Below are experts of layer 3 (counted from 0) of a mixture-of-experts language model. Rows are named router (the router's row for the expert), gate (a neuron's input weights, with its number), up (a neuron's input weights, with its number) and show model dimensions 0-127. Each number is 128 + 32 x the weight over its row's rms, rounded and kept within 0 to 255. Numbers have three digits each.
After each expert's rows: a language model's description of what the expert responds to. This comes from a sample of Wikipedia text that the model never trained on.

# expert 48
router:096185175169101087117141163094117171167116114128161085147138171130131091159088077157072152116135108097134120148161085093094090165118120164147080052097086119112163093114099143180131142104137116149087148143106139139170153096154121091164134133154172049112096123113137090165138130101148156111073131134120121151159156136084202146105125052138083176182132116114111076141178120126070089138184
gate2:190087121113087123102162118117121125113145165100101132150096155154139056113163116165178130081118121110071073088126135118147155127136155088178146107095160110091126098114124193040116129175141118119096071114097092124129146105124114157113152124115118089135083134139121139155188118166130127188185081126144062124109138203125167125084120140173121147082146128047141154109142095095133044155164
up2:126133187156138169114125123162067201135171145091181104177127135115105158146171092153127070127098103149159116153112161144176139112094144153074152094094122122149109169171050146175147111080077139128150123076128132159122145143107117123139096134118098118101107061129130088145139134061118091049180135140097128132054113087160135118103108155133106120095115174157121037176122068127144134127115
It responds to: Capitalized word starts

# expert 30
router:119177185172092109154163146156118139179129073117150110142155165115108078135095108134138124122184102144128105127141061102083152220108113123093127061111064121069144144107169158138139155131136123129078138110124130144176130099172136110215172140118164072108098130112173071128125102172153118152150148159104104140162140100092195097132144136157049143183126126142207114125153138121106131106149
gate0:153180107157157119154148099167145158219112137093099111117134174147121155142136135121165130068127119176104100130150075120101165122112094157143119145128138164121161086153139086136101169166131171144081049112137113124105137077108157181144153120095125105171115132147130128103137090165115124136144111218134114109141175104077119080091131141113070085135141129174209122102175057115125118029134
up0:127081073148146173158154102129103101094062102118109183158097153072181125144216094112132131071132170154119142124136121139127124148069131172094085114142227131128124113113132164171129125097135181126157097134145114165126132132197148110089125098118090179161161056115115156158102089103140142042149139192106095107139138156135105166143142128136098118158129099077122102142157114162143135148061
It responds to: Word-initial letters

# expert 11
router:096160197199109112122145168092072147130122087153156103113106157111097122153126045142123182073139068083149163140165125130124112202131088154079147058140145117111099103102126119160135133110100085142130161137120110163124150127152113105155195153113173069161117174120139109149137143104163155128087099136108124158106172125090139084092121073206138156155194106141147092133161136155092070137163
gate2:150202119085109111173104184174097107091072099132168149107130157105174153160117181083121157176092145130118207115125101109120103129163112182142130072101152104107169094153157135129133066158125112133106088179086119144132138075124173120114143171061121131083157154123111120098167154168127116144105170162130157079120141137122191088182155132161159087105157132169150085101171148121080077142165
up2:071157102149169160093129120167072128116167133124122037060162142106137117155151150117133127128142069123205192162155113118143125150127072133140103093163187132154095059118165084081118124144105152118132161133158116123135201108104139152141154114202131162150149142120085152117129147115184190146101140064112140101122128150072146128113150150127109118064142086145138155170081132120125081196141
It responds to: Word-initial name syllables

# expert 47
router:114148137136164095112122162067107139130123134107222157097065165098096123106133128129151155105141117105149121135122132126159124141083125125124078140094097137060087105137113196146096167170144073103118102094150082121170187137128152162175177184143153094124120176143166132126083193106114189168165119168092132197128131122119119085131089140139139177112149087117172088103164179150124108097205
gate0:081156158161091160144120178114142170134178189146167188117071149131143132120072149110079149065138114122104159139178082085206131117106131199137148141106141136127127111173112167105105157167190037131133135143106182129084135111135148178079113128114121133118112136138185177122099198111107160153161150124128168179097142147157102135136112096163095098110120110173167124168091127110108103153178
up0:131113077139155137128131171140160137106157129097133152123068127101070118100117198146061147086141102136073079146120098104143139131122088111135158161077088101073106132204121139148106150164088130101072127103120092160122148062098215130151131146179135169186174145085126192192087119114145148154168165108150095137123175163148110132190143144132091119131163100098086106161123122103154162132095
It responds to: Name-ending syllables

# expert 56
router:150148160211069123099099151112118146169193131122167118136133172108149076163150110102166142087179068110115110108173119189109093118116148163114043096113084142088095136111160151129159140145164125134089144153108111141142182109140154134155159129113153049109106149098125072126120151098124147185143121117082158168121129137136109158101110101138110152155135169128223122093166182102153162116204
gate0:173071139121184081120141173090158138147141120067112086106099102079062138136158145126134060120155100175136073056128137148127124143089168131186113119138113139112117087122182118136172188138141169171209139171098171136147148161146124085118142105190073115096124121112109145132100064139092116136085152157114124168105123131114153144101123157099123155107178131095180104192104094108082082111142
up0:140122180151166139136175139183154141172112125109126102093126107097161077156109124153174081076129153087168135152163102142160074134131145165172089177095128157105117115071124096149116125118170104138150130160159150168170118098111060062144132136149128132124124149148151194093076142125146118145127095135142151183105115140109082107162174138122112145141226073142190090080172071133149153203119
It responds to: Hyphens, dashes and spaces

# expert 42
router:092138138122126109148167161089040177145157130137131136194139193110091089120130072101111132124155122108121124136137093126127155144095111147095174084101127166099080101160099155141077169150100061149127135177069168069182160108113144112167140103159108095121083171141148092159116148111153129143119097178141169141124132115065095110120086073164109150173125150105207091127154183123121152065157
gate3:081128108113084186152139146123108079094127112091118201128065152132169124110149141121143155103162118169160198121136081095116137132034125122119155127079102127124170131148103160173077104184159130121104174124111090070064100147154191109102141106077112104166088136107075186156142142177079136142165107167090083095104125034104119147151147135124112144145098098108156136132138158105116129130130
up3:115118099168108190109127110159136089126129053133161125138139112142138095191180158179075177138090123090087153156116066099120073152113115155132145149108086119124112163192076116133157112080105136096098099155127144087154077130076055070108081152180208116142105101143121140134107134118148160090116130139173083173094144122137090098159142107080161132115123091136132099168162176120122182134174
It responds to: Prepositions and field colons

# expert 57
router:132181180131151162136180153123142139100107106154163103124156223083126125174175095123110172121172084179148111127150139081092138097088112152111133045059120128098053127177106180171049186139103127133140177140168137119132151066147126130132184123144153113127089172156133119127121140090116145155088129179106145153128156108098091109109080099165132141144156144119145098107178167125103115084139
gate3:126139115120102166120130149187174112093096102073122132170110118164106127153161147170116129082154104086090094165132118060078102093116099166151125123101129141124152170098166151107120113128147137103077172154140112131070211085140146059178121149181142134130142171147110131096158143074110129089101107163096120046153175164116060143135170084104175137107101091104127087140167134099120049101121
up3:154140098133137152099197113138112104115155132105149129112220158089152059101133137124038133159176142185095114146144157154149121100077091061100145134122135105145165097174149151118131123149140117143094114153124102135190119139106130093102042111083149117102152123190103145156113095181121075151115132157122064113138130145126087112132109135120081148157165111088158161134195173162096091197151
It responds to: Prepositions

# expert 27
router:124153103185086085101131150100105149085128096184167081156083110107091131140141129085121140072149102116125071147148130176116137171149097131089153062131086145100105123121126161157125181113167110137081112121122115109150167042126087147192162115166111140120094123111144069167081110092153109144108129095140154144160145199063111101081103155179101142126142183172172139136191135137117127095194
gate3:126140092119147142082112121143130124114123170185112074115116117067085139182150135118063185137157151143154150096156180110125087127086124159114208096068143114137125157172158096197131138147144119175143178182090127113098170132162132162177153099160198139100105067107105156131112205130117169097091144116180119106138154157153124131148095200163109124162073151103092098121159111125113120123093
up3:111177137137143101140136164066097095117135175106068099122121108202115132116193126135106118114085100135165174109134086111168147107092210081154129124145187064215129106138151161095115129117118138124107124092135130112071143130144156094153140143175129137086113129136164141099128119145120140091089168140156115128125104238112130169155107144121100102167066100104186077119157131127182079092101
It responds to: Infobox and list line starts

# expert 51
router:184111160145140068126098124052117162104132114151184190181118173122078101119118126138123149070164102108152126108139114158140187163082129145132059104125058115105083134148123127188130159152138111114083124100140118077162149110116087072115184164111125080137093159076132084139074185161153130160126131198128160159152117104119133100108105173201151131104153125119165147117168160116174135097150
gate1:151150138126172152135089130126120106153131144123140161142130187128147095108083135097139102097102158152142134109197124101107144089130142154060141141087138128088090117091116091146110173048074166121102069118137106080128134111091062140138107153116171142087183155093143130211108098096146131115112148166117141151116145199088068147082110075201089111145111096183096165153128102209152125116121
up1:143143126149169159155136151076166132089133116129109137118123141107084185090091056139109098168097100148118162151122124131144133110081088149177136199096163139107183160134148123079093151147090139162095158155121095130175123151164126153153140110102190114087150098148079144149177104148116150149157113095071131140091106073115142116187111091169085082085156208126106109169123116163195146070188
It responds to: Adjective and noun suffixes

# expert 16
router:106166113173132112122102186129103169153119101138179107147104168140102111150104072136090148119140132107129117157194129093094108127097124168126086085097043128097138093135115146157106134099152052135104137139096109123155160095149132114168137119152160087114099134124103108150109133111127191159076116138087112187161126129057208141107110072121066185181139154100130102144189133145066122144213
gate0:144170179146115173133119135132018130140119134131089126111164095130104123107111138222101159094147118101144158136145121114144144126049172171170132155125135098155166108122095087197105195130120131082125130108115217092132108047109153149120146117111143088149066164080063171112110157099142112089109123114129104154145109162124143119093088140123120128134131153127118129121135177026139152129126
up0:178155067102090120141125113145177086128148064126165120112142141162106131122088154175193124115087121158098122105160150148117133173170129150130132114125141107113134181137076150114071098172115141108078116092105077114117175084105178156106132132069188139193109148143143107082105105130139153087126066137073140115135153132159138115159133043061130127153090098121166089174099112153061142190153
It responds to: Name-initial capital pieces

# expert 25
router:157189162155132134147135133129116151145115103187209074111104165104133052154150111075099105064148104113067091101134167151085118147089126116078149087119062089103102141082116124130112157137117123169130181158183126159089116132127118097129158174106129075143155156060153092090109162124082140145120118144099146152104125137100183132128090127206155149184131126159161100113184138091124182150154
gate0:099154211141146123105112107144072191193164130129129129087077109158105090095125118061127134072124086114133089084131134163124109122110203160196163161126099125130158148123162178119105084128099143110077180097183173086154153081156141174133155172100130097119122161099157110090055097088144105146150142159107158108109116081112176115137154131185171138104125128155111125118160136102195119154140
up0:103068098106088125144133095138077147166114197154115143148095136120155133196107145123191150110138116099151121117130127137131061135143126119113138081230173098138122147181138146165178117121183118107132134107122149183202166083111191119104086097150155116126074109073138173148078157148065149092132158137132138127189095098136076177148171148075153108121145139137090179127140133123159146120159
It responds to: Mid-word consonant pieces

# expert 10
router:116134083158110120094107189088071147087112095169202092138043143134105140132102103067145141121152126192148091136124142114129133115140135125108058110066101168069097096146160167147096159146132118145143103131139128049163132133121135126147161182124104117111084173079154122142079161166107200105088133130134176135127134123137200150077077153154119129183144149142144144103146182162095097137156
gate4:099136101147140101104144100135147115192177093169157078131100145158099088081137128072228081168153120137097101137115131092107076122220092157091076110098102142097123163140119104114178130160184081153119129169133140129126167166065141107057096097125152068137102109115079105157129117093133161155110164167150169105081119142121161142111117132093121098176152144131090063133105156141128097131153
up4:167151128099137065119091111142103127157126099149072163185128139113117127052144134108123106116175155099099142119172180117139085133183128189169172134152177155159154156074100116145155112151077139165113120131083145157143167166128120109179072121139107134066054179167172115116118100139130177150120124104130125193195174117131136156083177121142114169141124128189194100076130088100124143128135
It responds to: Name-final word pieces

# expert 43
router:120175122146069088105125138105097126110096101115156097158129121121049116116129141089082153068138105097141138156120126159085182166175101122119133081137126129101085125095120194182099176153103114158120141137126140123139175095136115120185145153155078159115115130105177057168078115096149124126125122120089165155120132176064150090084118138184112147151117197162169113095176165111112165069209
gate3:073194154098126192121135155104070129132124114146186083108041176135076117142116148135172131137124126124153125180125113081077130119107141123151155078140136144099080114161131128144157166084065149146211131182118159154149151098150158172116157156115131171117208075179081088147112160132129137129142101131110161146153094197141173100094100089125078129177129119128090104103130129150100137144089
up3:158122132160159120125108078205108155142122141134169126090149133150099174163094150131132107111158155097138142109154100158126121127121134065187095146166188121083151116163136135166132124136097125094105147131114156165132143109171135179161087083153080078189141144094085052119152172102081092131122094181142175170105145155198067135150137150112175099167179186063162106091161116151145109095117
It responds to: Infobox field labels

# expert 4
router:149130157112135095180180147145109166117111133198163116126117149121119102160103147123089144093140116108116107131107086120097103166067094166094103054106094084073096099172148181166102153137157092142168096188143122127172212110130107087162199149102135123117104155161169104090105125154118154167109104189069177148173129125115148117117087046164120155124115146198148130116151148131111124092153
gate4:147133148149090152081124086140117132120126146175107138074105118139141122111179149164131132046162129132120140119151141086152065142089152112070118091118106166126126186148168167181130067164098141174152149134144157136166156133176181109122161150112180213125116138086134106172127097061175138118177069136136131069108120145099181075107149117070106129167076133140104118149085076102119074117128
up4:152147101136104146157138182145167152093122138130082069153141108155132099039116171115138131159129142149108153068103167113148149095148155154109140078118059123120127165130153108137190062174141102122090095092158159119151174126183168088134126145067168127150101080095197150159096127124154103103139087163177154125074158130079135134204154124147144062124116052116138119131125186123116117107124
It responds to: Articles after prepositions

# expert 45
router:079145127135109116098124192101107189047076114155184111151048138117098132090114097123126137121135081164137121164132122096157097161107146139093049121067111187103125124114132155111088140164200104149110128143099098143199178136152129128146154149109118137110112131114162110143114146140141194153111101144143181130116170142075182153131116103136105163164109175146134076140173160123061063174145
gate2:177164108128112101091120099125136166125126123127151155202102153122132161057168130088155131127114093147129068073191143158133127140115116169105115117136164168090105159123144104074066150152183117093119146088149173134152143171166106060194073193102121127117144180185149157098136119123116112144100098106118120069113074131170111156120083140094094139085158198119125121147197140118157094107162
up2:068110087135230112148102129179130106097140128152104173094073087116097122075157146121133118122069107128183121122167149164079117103085141153150120122084082116109102103172145124138099080168159178139120124170084151150149149160162123152080162154136132109136151130070129101135146143146055120146101111112165197085064082168079134137124194095157106143089111130079121142097175158135107096126099
It responds to: Proper nouns and pronouns

# expert 3
router:124146152122118163136103191139052123163117104144171154175119124062123127141088105085076168117196113145109103134165130159078149137073133132096113070109090143079080136100115148139128192117129106117116110120147094085131185071117111088152130212166136100120108145089136103151118118137095147144119096174092145123135119152102177134154113108141141163130144127106204103130187220114128109152208
gate3:164100152106048138168103155138169166165092118178157096090111089106105108146058155145152182056109156139141169113149218125185112117147129114141176160133131163122069147137142202161171147133124132136142119114165168088117161139154102114128134137128163110080094115120124105159166106191100149129136151134113102105157135123088140132165198111145110077188077138187116169103147155154100093170114
up3:149134112117180140114151127109129158180091144127115151111092199122097145151126089149134098143095178132114104066128124092124162183128093164116102153138137096119126143106107116165093123111093136096116100107204089149119151063114103155154067114110074115129116125139100075133129098096021088112135154166114095056130152145111197125141106194059058073164140139122187139127129163150155114114111
It responds to: Table column separators